{"n_experts": 256, "experts_per_token": 8, "router_score": "softmax", "attn_scale": 0.125, "init_std_qkv": 0.0402, "lr": 0.00571, "grad_clip": 0.5, "schedule": "wsd", "decay_shape": "linear", "steps": 7136}
Below are experts of layer 5 (counted from 0) of a mixture-of-experts language model. Rows are named gate (a neuron's input weights, with its number), up (a neuron's input weights, with its number) and show model dimensions 0-255. Each number is 128 + 24 x the weight over its row's rms, rounded and kept within 0 to 255. Numbers have three digits each.
Before each expert's rows: "comes after" lists some tokens at least twice as common just before its tokens as in all text. This comes from a sample of Wikipedia text that the model never trained on. Tokens count by the router's weight.

# expert 180
comes after: "\n", "==", ".", "===", " ==", " |"
gate0:126148109157146122114141150124124126131148137159133124153164178153117113152113125126102175122125092136071147141197133103185120133136107141106122151115137111106113163149116173092089120096125143119146152108129105127144110178106139164111112097125104098150117063126130124120148148134136116113111148132121111120116127157106074139140131125131175153156112178171108194108122115115166166143118132170145148137108155112120140089091136140161113120142143098114110149152132177106157131136138135113151117193133148166139112131174143110112149137111129166123188179129143105131094135113099121103067139100105125113145135111104116149167149125124138108064138135145144157169144144129103150124144162105137110108146101096143078150149143099129133126120122149140145106116105141134158123135126103
up0:123095154158124130095147136092083126102107119141097141133144144136116119133104097154128117122180125092138104155138127128054132157084132138137097144110120120096118122154158097115150181119162111166081150096130097136154138112159131125125115127132142154102087142113126172151142145133093188125129102108177104142146131116119143139106118167129110170130144138108095108098092112137136131150152173125114120091108093155124144133088106109105114143129132115133112124083135110109129148183121116116137147110097158141105178118125140197150118121135128142185097142128133141129111116096095152104164145174140159142174133152139163114111105148121124124153125123147176139122153102064127158126142120109154134115082117140107128098145134125123165149115126124098179123166102096163104147160123125
gate1:134121107138124137071075110154115131124111107123140095150111146119139148119124163073153173122098113138125108113142148098177142098100119106125149170163092098119127127104117136137144168147103122161120109124135155140115157160142137136147098181116141104087150111134139113059121102143146159162134123151206104146138096136122140164122125103101142102130147144132093129173103107095105138159145155171110123143160124164120120099143164133116116071148118135108127131156091165114080121106148117145145145136101146155153169141165143146159128129121153124145105127144130157136122129094131142150128077138132125095108147133132155124130093141112122085144132127148143177162155069157099173151113165121127129126124142106099132106133110154163125145153161153113192147131137137099130135151138156
up1:105160165166122154120134184141130110129116153130144110083127119125106162138157133112118115109135121120121128151130122133121106111086125148116138132130121109122123125143087137163134138078094104138163139143114113115120088170183097120120170126109114139133171152134115138113175136137145093125157103125163102116146134126163100146107166096110104121157149089032108136100118105090131172128144175114141095125098103133104150126143167136105144120072120072117151130163121163081119115150150143134107111114083133160131125158122142151162147119147109110117084143103118134165151115182122167113107107120136135090119128103108108127151098089101138131112144141132163133112142123110145121105108103146116119066076187115072149113138111136136158129153143094158139120144140130122119133105135125

# expert 56
comes after: " the", " a", " and", " of", " in", " The"
gate1:180133091159131128094104159123123087113123127090132128163128125133101133144137121096120127137123109113159122137101123144113110174112126104127116107128127125159159176151111074100117103152101129146142112153117145124164140138151163147176150135163084129133121136169086122102138137129136109102143150161148125094107142108132126111140083104164161130165141149121098109107152130090191090161148128119142129094122131112128107168123153124100152161129075122134138086132112125127104197111116137120110152132134135158138155146135138094127121111104115136150146113155140084103149115102127118123084134126088129111147125093139110152183106136130146148158116121145097140098124194155113082057161151140117110109139130107108127131154087116195116126126138107110079172159146132096140135121165129
up1:132134131152120130123105072163124134102154155116128160178182123155118131149082147139135114116135146132134147120154164095140135102138160140104117134180146125109126063157107118132096109105127121170138128079138114130142101134130113118102135119113093150151153156128144140156156134098137116088158112099121157127114163120163104133166144093177148117116140119076108128182102102167159157118101141143116127113151147137109174115108165116133156171080157103147149124121111141142115111135138109133109117137119123102127164124097147148099136148094119155159185116147071095140154093106125107120109171181146129101111143118128194099085109114149116119167129091104086120140097135146132131128162123130098079102147144140159123113129097154137126161116132114122122152119138080109132115112137103
gate2:111105118104096124147106115130146104115144138113114107103176158155125122158129170102167084141144117062107135093094143145156094131141145140135128177126131146101134116153169134149093144147109123121107147180134105135143146142138149149125159146132167128144134137067184166118149096112144153126153116126124131161139136141154162127132121098157102133110115059124167093117113172075107129104080072100164084138121118114123170147162121125090136104104154129117150117115093133163157108145117135173103127153117095089147099100092068143139134117152150129145086126146145104158123142111101103154150108164128129098123155086144128127136155131126125133147122091131150072117102149143110141097133155142129151171142133133100121125116163115139122140132149124133084170122118136136123097112137124
up2:123102133120065160130149120137157147113102147096111067101139156137073120117147138134110104179147122129138127150139121117166074140121085166131111118154123131122147141076131150141076157125164076141133135106157081100092114144193106149103123163124152134121115086128134077072170143138128142120113118136107129132101114165150152157128165154150083100128140112124125127135156118109108134100120151122102113143149114122120128127142081130103108164103133148151159107125129133118136121186111096091128128191122134110141101173129109133108163077149133132120106117115138133116151130148100091151115108128129114135155088131178087100139123122141134149124097097119154156125144149077132173138156159114151099120112117149126125117151128103131106163132138150124145130105124090173138086122130127

# expert 54
comes after: " G", "G", " g", " B", " St", "g"
gate0:168145101138133133104101082124171150127053156129093151142147118161160127145082094179155095149094150091129137154120125161111109125134100120068142094127159122141117088115106134151098112137119179123080114110121092172146103103130121166136144141131149143133127118132126082108127095106143115076116080171144083141155152127114124160143121113140109128116147125124119128110136103122144149135144105116089124128114149143122131112086120120117159166138142095165164145126162152094156165135097104157133114118199161111159103128107103143158116137113143129105106084140101090085115120166150126130120153139079124120154132138116136171115149128147096123123149115126115137108124161126135087124141175099095126140144114105119148160148159116112124141135104148159071116128101128159129122127166132
up0:140140123172108106124169111111137135142133128138148103091137114136141124167095100126125127131128126075103126112083110105135120137123180156071158156121137112123132148115142144119119153119097146083152118120091089118114111111149125126118160127109136152107102128143117121139143124122106107103125109157125114135091151129167098140171106122098109099131209107120144133175149125168142146131182148093132106129114129104101124101158120102177111160151106108147106125140127144129121137122142097168107133152115140109130158180088153149110171154091157132120095081136132062115137116123137135182110149156160116104117077127149129120112103109136142110149123111103110125111107115120137150180117102136157095114112123150150145147141137126113188138131110133147104145095155088122127112127225109
gate1:171106105081139102101155089125142173142175168140088109146127155138135116122172156139081155107164130180112116147137135097135127112120106119128115145112104153154166170157119105142121100156146147139112108131152143090120142134156126100131135128138150105137092128143114135137116132089146145198092118150129160120141087132159121091126157089139121151087114161111132137131134149108143177144115143145137133130151127131150138095126164099150114092108143125129171146117141158124154127141129099149136092135152124129087099133154127136096137140121116139122095115093111118130140134150108121101122117108127127104090089137121148141166102152101115168150142139093085108143192079131110106142142172125085149082131145073129086101130114077131108136116180157116104134124096182133103169128103127
up1:147121124113152152150147151105143166112157117112087135107140110155070156098103139143164164152161104134128146081113137157143117140112111081147125153158125125154153162137110113155151128111114147146117106136115103135096185127126155097152109136144139103130136106095165182136101137097100120139164100090144108118124128118133123149098108150099099113093123115124137150156098137102121125148062116166088088092076144139171146089148156121092125141129148089112118118120102095135150186103128143113109084101123120147156154103141170140156169155087128167167137104155098152140167119133131143128157120120127124122142161170117099177098109137139191141121108110113133100148112164106131094136118111118133138150127131153144140107130102135132157114094084099147116158111132137129090122150144127

# expert 190
comes after: " |", " Ro", " Jo", " J", "|", "J"
gate0:105127161119117153113127158128132117141119138139140145115135068140137126113133125114110136152134166088151126100074083142151151091117119161124148123111099106101151130095146132138123125086133196100151134121162066098169140157136132098105154136105131107076101126114153145139142160116108126107116124105096140126152131169140169133158112108127179115134136081105147106112113141147139105089115132143106070091122129144127133097136171133139128096142101087163130148121116143107150114133116100141105145127120164099123154145110147150098145120101114114164129153151108129124079145129144147145170174128134150145134104073122124136113106084154146125139186136132087136154152118144145128099113115143117134161137138175098143099119124149160124103135153132141182175141158143152117205127151172
up0:123161149177125129117104128112110111126078106112120128153103125137155137107144092139146140153120185148152124150148130080100133177111134118138081141117111114112136144119134141195131137126139109155063119092153094125182124131121196098152119131124101118106131126134101155114148119149077127170103131184182069107170092108139136122108121131136153124112119099101125138125137085101113117150107128140141144139155125132131144140117174169130145102168106107085095123107153170134121114144097155101137137147111163111132162138104126167150123126147159133152146119151142125100095160148118114133098110136117140115136087141140139146133109115128166140135129126166121116112140087095113127114104159066152120125109122145154172135098123143090136116124122122143140129152120058124110071162145140
gate1:146101153129146097098145113113134150164105106143143162107146120140126082136103143089113123109095123098143107137128081127107090171111127133164142133114107082106112136107108098150124125126102146154153136140123147115088187143114113123136153102095128143098118117130120142120080090089135097094126095167085176116082077112132136130107121129142119144142128142121111123094122159098124146156100087076173081101141109114159128109128098170101137163108093099116151146118179083148132104105159143171130106113125138135096150120132078117122110148126156136130116158109130137140102119127148101157113147155123141137049084138114113135081108141161111141122104160109087104115157141129122130096147089118124151120086156158115153143110134123123095122090136136180114126122119138149158144127144157
up1:135128174130128116118125126125109143073133115110137152119162110141134109118104144146116132130163149069131105109108140129124118095152167088151106142178111100133074140127167143142122108118106137118108115103076108109114098107132109132128140059132149145109106170108124193114135155151120180104107141113079145151150153109096098108160149131093157158100139160102114106132137111175150050111167152153126163118125152127117131130111148156175177116131134148130153107128144128146118125116163141132095131126109141121139160149159115159102143151130116144142101151125131135113134156119126139124160110144102096135143082128099191142142144144151102115146115093131114131122151151118106143126141087171182128091142164084129091137145129089145107144142109134178154139137147078139149127112136131

# expert 76
comes after: ".", "\n", " |", ")", " =", "=="
gate0:114113166110143107111176117142144104102148125100159161121134121117105107126147089105143122175139162115095150158079142155166135148124141151139119135123135139161102149119126081123128149166121186113110137129124124132155103184110158144162116125123130100130144167100112138188097130125094113128126148159138153103131137121109139131172112116138155113144141134123150142158156142149100183152074132157123139122154145114115178107134091086148129111126145117134109136110111132166106138126118140074115110145182091116072125148133143126144136159111098124109145122132121113108122128114140150147158092114096129107112125128126132126125164138115141114130135149154150090120131122137131177130124152092112197130069150150098132177150143158139159070098104115117183103141123119160146177158084149
up0:117126154144109128127150097142169174127147144170171170089139095104191135155096076162104126125140127160178105167164111121112141093131120147115170141126151122157098131160130152155099142121117095115150142151138184103156139118159104114105117115092109126136094177156106143079115109117123118149152123119109141153145130105152138076110133145155122170126134125114143124121125140130148111105170142108146124145105132143151140160130138152198164153117104146144122111137133136066148122129146166139125124113122104166155100104110146121136175138133104151112134126098157119133183138108150163108151132142123184100087176107081133119129125140124099136102120135133100144133145165117097081086119130114114142093159118150116116106118145141124134154118118161135093163156093157125132118090124120
gate1:142096143094101086129106133115137118096175129142138105131097108105107135135130142133088110152121177168152064139178110100126134159113133128174202120143127111167114121104109125137158161144127128150111108144131153105154087121155086120096127112118122168077111128113124115079116118136119141131123137140074091130130127123163107137159101113124114142134143124176124151123120134132140130136132161115121131152126108121144157118151140123158136138125163132123109153093118136144107108119128162152109128147097129082113104115144085163134063136115120157115120132185099089133146157141110179120110097154127101064113135142107123140143137111111134074141090121116086123155130136121141143144157161154140081116124182087129133142124150128097173150121145131122181129149131155105148113078136087
up1:124115165060100131152114127140124166080141116145124122111146103133182123113153120136132122124115137130119145220110117158137159114114112109114152152143091104154131076110115160115120127154133099141087104147121157124139120147107074094146123147105103130116124124133141101178156106144095169113139156105135149137114115125156114129122125106136085188085141148155117129115142110138097086152124111158131150139126126098084146056158110143161101114130140125127143133126102125142108138162098176135134140128103107100172119167105183132088099139151170153134113126168110139140150174135144133125105120128103131092111097100103108083098135119148113157127108094147142140155137120151123169164131113156122118101134090121143146087110137161093139129128134139157166146166121104137136108132096117

# expert 105
comes after: ",", " |", ":", "an", "-", " John"
gate0:122150152142091168164133131126119102099148148098113104105118149169132147156162179081131123132153139124117136122100133125117108111170107098100111117154120110120137116111153158117121131113098146120104135149126108140103109124109147147145148086110159165137138100145179145094149163169148164161139100145100163125144137111166161137186160148099122139142156115143080100136141163180112146136104123156139117164131097197113122111131112199133109140127172119095131124140154098114115092151168124143118135140124125120131138151114118134160158110090138144140104140169156118130072139175158144154104175158109112155139145111127131078167123110140087099128102159113120134093124124111135133122142077165135108100143140153121127113105103133128137101119146130132124107191171110141141124149157114
up0:136127081127145156125093135165114114120071104117151163155112130170132155080112065159136100115144106137161149135127119164098159152123138096156145124150101146128113126090125137114184134133100142093111139122138115171100168146148153103127101090151130076101109118147143106128101120166108103113166171129161151135126123161147106092131128119118125094155103152119124109122109109132167170111115177092152133071143125100107154127118149083125102163110137122146112123103136161104151103136099154119102152101141133128136192132199167062108111118105085153144147121127115143160095122094134108120140121122131155092115091109122112128132127157136108103138133108099156133129118112110147133114105125129128165151131136114139092117133146151120140118102133110126144143173115155171125174123160114
gate1:157153142165129106139127153142164136127119156097135131120146138185138147131146123130097123103130115158149126116144132119129147153129110123124114139125137123102120143142182087168099121195126161139140128154188107080130056145131132145122152143106117108131084123103094097145115154095119119132109110104140100113144066120116143094104125132113140138163115083101118161116103137135114140094102140133162151185099106122096147116132156119109109116141128188124146135150098107134157169119158157119128161129154145120134131100119137118112132128057155135169128121123085174120133147131106097115139122127154122178115123132169154169149133120131145131166094135150104168124101145115117128138156093131140171105180124152119174158107110156108131191127149085120165152148139118106145104154144131
up1:118118158161119136161122130137138137156144105095112156166150120107108184127124133136045137138169096122121146081145115121105129124145086131170109105124072123170126126116133120127121148210098139128110098148114150096147145119103093121096127145137125134117154119116111072129114157147163096127105132121122122118146089130090125135128103133146100169151170121079103116103134152113137109101113112124131136130139122161113145130176166130104127139127142104188122145150120147120147168107150156139111160115092146140138149119081156157122100165086084096112092122129155146141150121125136124143115086089111137085146134124161138139163152120115151152120129135151107137106114126110165087139129116160125134117152141121135102127126113070143108128121195150158123181144141122089126178149125127

# expert 114
comes after: " ", " (", "-", " re", " de", " De"
gate0:135119103140108105140130124094195087129115114145095119068122141133135147108151131137175078135153098152165175139107135132113109139138183139132173140134142110123124120120119123095102146138134108077122113115142154119151126118126177159106116127145096160119128089115144119117134100140129089100157147104123132124124133112158101137128146077151152185092121085107117089148102148157121112194070111089129078117163097133104123129149122131115126116137120142131141143157124127144075153104119106154082154098148132139100129138116120094099097150093074135095108122133129094170110151132104117142092089140170111105115130138120085129154144134117145153121115140112149093115097073142125091117122118109096128121116144151114164161145109118101093152156141130131120140119158157163169143117136108
up0:171140157133090122125139129140183148125131148120135136132090148113085124136162155146138151200128130074122071078149111122122145153116134153139143136100155146118119136111134143097156155142180077168099114120118121141161105139172076106135169113128128142181150106088162089171120128093148154111123102089136127137113110096163135155130119070148104102112148149140122113105115124114082147151126116116136146141123134132142124157117151083117168181121144116114108157112134088135120122140140148121120160126142060123141159118092121156149105144096155141117124144132151113157130140177125156150124109137114129106091139090142107134121130112112154120138112162148123144098072126166092107174090126124148095130140161131135148103104132133129148107106137141085139105137141139169099118132157117
gate1:113109130122158137188107097086166142170090124144129141112127115148124118127140179127122160165086112110115117177091124104128115135108147106170098126078171137084153106141116095150096178173126124147139139115131095107129109097109138133160108143129127161131119076147135102115124121150140138150121142131085095130106134172126084151136131149111134132152129123156132125177107087179149183134109156134115123090138114092134136124112124144132164111119142096110151156089147137113143156100114125116124095147164117115137110095170124127146125118062144154102112121128160130151162149127134159115076168144105152123164087177116107135135148112120139128123153109121127099104146121140127130112146146134137149129108147096137110121149142111070079147115092101141138110104179173119134151109102160
up1:122143149098128129138106150111124107126083157126115127134133052125177152186147136138141132122123152117109120092109103138116158144131090175120098121128132130167151140175147151094132120202135121159077120117168140140142134074058127120108096085122131148132120110168152065153102137170178099130136087098134150159107165129118130120158107097148121158138119123158145102114159118132112114122075113118119123142139147131114105116137130135151139070119123123120136130119129092145108114130114089160124156172125134118160119138180131125165100108139094161122124103117125128108113101095148149111114105126128127133142102167100140138085108117125096094130151110136143137164124129166140132159069136169113136156153096146137144132136144147135072111145135122141124100084133156133126092117117141

# expert 146
comes after: " |", ",", " of", " in", ":", " the"
gate0:119178121082104142118138116123108135142077166126130095131128178116089159147155104099110118126149110120132168126118175116077085125148150119131137080130113126131133146155104148141132166105161115131161109141122135108127097171126128125120161124114129111112147142103176110137151098129126114126110108133146113127180157161132113139154162134146098079124101129192095097153137112083134102156128122106123158125084138137131136106069120158133153111122136093132123101111143119089152121130098075104143154140127166077161107137162150093129156099081142115142087132099133120161107163068157162123125112144174114132122127125114158145137129112138153153130109068145115150134127115155155110146091149109124125175151125089168119163141097132125116129131111157118140133088118141119123108150113172
up0:100148134131144145120096140086086182157097119129096106134097125146103164115118152089124166108127127119111138164152138118125128114114158139121128134121152124113136117159099155173139178136100165148127115084134160104105126159122143132159195096110106109152149124177172135134125120168143144136123146105148110125148102135161157130099137145090116112112125144181158120139105130142122145074158126145170151116106104192154131139096128139107149112120100124119098102120113107148147126110112148103097129139119129100116092141129157138139133115095130136138132143112131094108106167133155158177185103125135161119119129092124108134139125120150150143161114091110160123152141095083137114182154151130134128160107158092171067134121093116088150174143119121136093138123143100109161169094110158
gate1:117169135134094145129159150137137137144156152122123158113140120105131125131184146119164147119087121076112126101122129138140109121126118140127169140089128138117144144119143159149085150123110125148131120156114148112143107152114121094115151165110098097114175086115119142135149116110150139125121115103117109113118127166117147154131111129116129065114203083211153145135108137141120149122117135169093163143132162118087134119127144165103130121144102138083056112127174104147161131112138137146081156176173126136116110107161134109142134127146111116110099120139144144131131141160196150123089135120149095114149066155124109166145115121149130149130103117129074127141140142126151162150173107144107111118109130122129098143134140117151134152144115179115082145136140179119157102132114160
up1:102125110110128158095155119140143088127147115136159159140100135089115143140115161170206136094137169126163121146118135165162103117128131140091140141098167113112114123139121157133089041155127119108132154122091134155136137202111116089113118153137081122093122153155128130146148121094126085141117134143129126092121134156118135098089107119109139111105177130140117136144105100178164116103102129167120147135109135095117131101109141151113139124127117138137097178118186124130104060120135163118086187144142115174131130120154108092128114103175094124133144121155128159132147123138177118149113117143117128137131068151131138155093141112161100100143109160139110129102110156114138143121128116096131120132115133118110092099136135163110136108142114102118088125143160125142117132149121101

# expert 98
comes after: "k", "s", "ing", "op", "y", "ak"
gate0:172154114129144158149096111121137101155140108101119124101121146071099108131160121186125106138130166112135132104110126085090122100137141150147119103162154139077124120069134120127109123129128130158145135130137057117131142170161102087138088098130100146130130126160143173122094152136145139125107102163157114107147142093151162117132156122167130129108137120164107101114124106110077139112151116100086098152163099147140169106098114134147123119170131116168135109128117136122131129074117118137143094107138090105114101152128122093103101098115096120157127096122081087145148102117097101146100155115139124155143141136150125097157146120112139172122130155122132152147109112116126140137156128102119166128117132157153156080137116124151129156185096131126112182134125112133091142135194164
up0:132111111131133103147133117142112148125177113137132142130126142151151168081142169120167141104127098140094139137127109124135096176054103123126109159153124119094121144122153108136175112132121119102148117137122123137115122117132141128142158152080088187125164084111128185127106121188112168154160157100156152170143137085151119142084160137123125101118176147118155144121138092113091107154093141106146137129142167128148153120162151154086111108173167143145161155118146113098134157079108136141162144092107134164125132129155100107147132128097155137164111181109119130122112106167138078132091127119115154132134140118118100139153144102130149137108149153138094136145110152117092103108122173133140192119140151113109134149151126162108111138119148134141127143125108070111142113116114149
gate1:143130137148138087109114094098144129104112131117132177142082128141134175128122136164093129141112147109108179124147110124118121127118122180140147113142145163122134131154131103156125129122143163156093116125126079134123109144134146144145126112138162129168130113096131110143135142082111159095141098131085131191140126126145136181102139158149123131127085148090151136113101107055154130114112131119133108120125154162178148113143100129122129125091132096085138133138131136097176172101109155107114130105116112092132103133170126153161104108153156104154124146097147113141100118166116105136095096117124142109118081147117083125112163147106170060105121117113104096132139141086117153127130113090088066184165111113108129107110091127156137122114126114157100129138108112125165112149148099
up1:124193121112102146179124133100101122146161139138130153070161157120128102140137097158159101121172175118137094079110097099128105095127143115126114140105081106134175126155127145120120158170146138106122154115166119124136142122106148102125168109125100108109129153127135070106141107156117111126147138096107135087125076128095149063145113150068100111151113102135167139111121126091146101086124128094098131135163095141110122086094186135139118115115109141117155117149124142102139137121124124147135111171115094174111115162142159108118132116108169149147130160111103124132138133122084121135156113107095122107143152133168116131078096117149102136104135148117169111107110133117121132106117124120127161127131121142182129080178134129106113108143145148095111097113156151111110117109130102

# expert 58
comes after: "-", " the", "–", " (", " a", " south"
gate1:097129133158145091107163134137110124113120119128131145149113143148139134112107102151122114104168139110124093086093169168109125128136149138113147120118093155121119155153087128159112126140127099153096108123102165097153136160119098114149116162140125104135131172087086135157109123129144135158097095141124086160114137150134118087088077138152135075118149129143088147137066157127124114121115139116124160126106152108126110156125141180154106095128085163097089126102077149114115155114114105145123108157161162107136097143115111137140162162151135126110155151123189095123143143112143167114113101135107162123145148138146117159147127138086128148180140119143084135127111161113141093144127140112170153143115126107105130101145088110150147093102107097150200173127120147102109131151164139
up1:085147101109121145169144123138073165117157138131106147140112125086106041123116103127075130133095163118137143124127080159111115099126097084126149111150101154132144158096131192119129125150086127116150105137122119128142116164142172147126095110133104083121155114126136100086123100121116136100141146128104148123111101101109128156142165171162128146129095158135149090119162123120108119119132100149086121074097168166156130097110090112175113161118122103153110118116176106125116129188111119108099141090123151146130152100158116140097139170133124148092128158110133127119100111126102122139171122125141155133160095126135152131136143121125112129091123117120132142114111140158138151151108155149134119111078163165111111112145120080160105129128084138078101140115136128154114153134130140
gate2:094162163140132140169108137162135146152139114154140136115135166146156117148142120146125104090104096124131124153119144142153144143102093087130119115105125133119107140121129122146115144138119122124157084096108137107133115147097172108105116141165129103080125133104142156145112131137120184111119135098152175110110138128123088123134109142130122108140145134108173100140143101123128139127121090113131153131131132124148101108102153112123163141114127191112132147120086174131172131129118119155158108068114100105131171152181109216141139129155194109178108156147104101152129114115122130126126169142157072100137105126119086146115134098145172118113121112107077126151151172102154148142115112113086154142110165168092131147112128134125088111165140124092117134106133136172107137148155166
up2:089138114152117126107126143109171082080120107150116126125131113156088147130115149142110157152160120111122133095094111116136107142176136136083130143134118151154133153127118125123110119127097115146140132086140113133149186165158117117160104085141116126113124122112117176138163091112126151123152146144149080197136129159174138122112135110160090145153136131145177117144137097095157127135129158128095102127132124155079112078112141130126123146126094065159115127083101133136163112133111126116157114177097138123105101141129132093109099151173132095131133102082167146119119111086109167133148151130113113142155101127150092090072145164146131110079137139132148090111129128078114115150130104134157094162124132111112139123097114152128144092107126169103120132138135122126133059131112125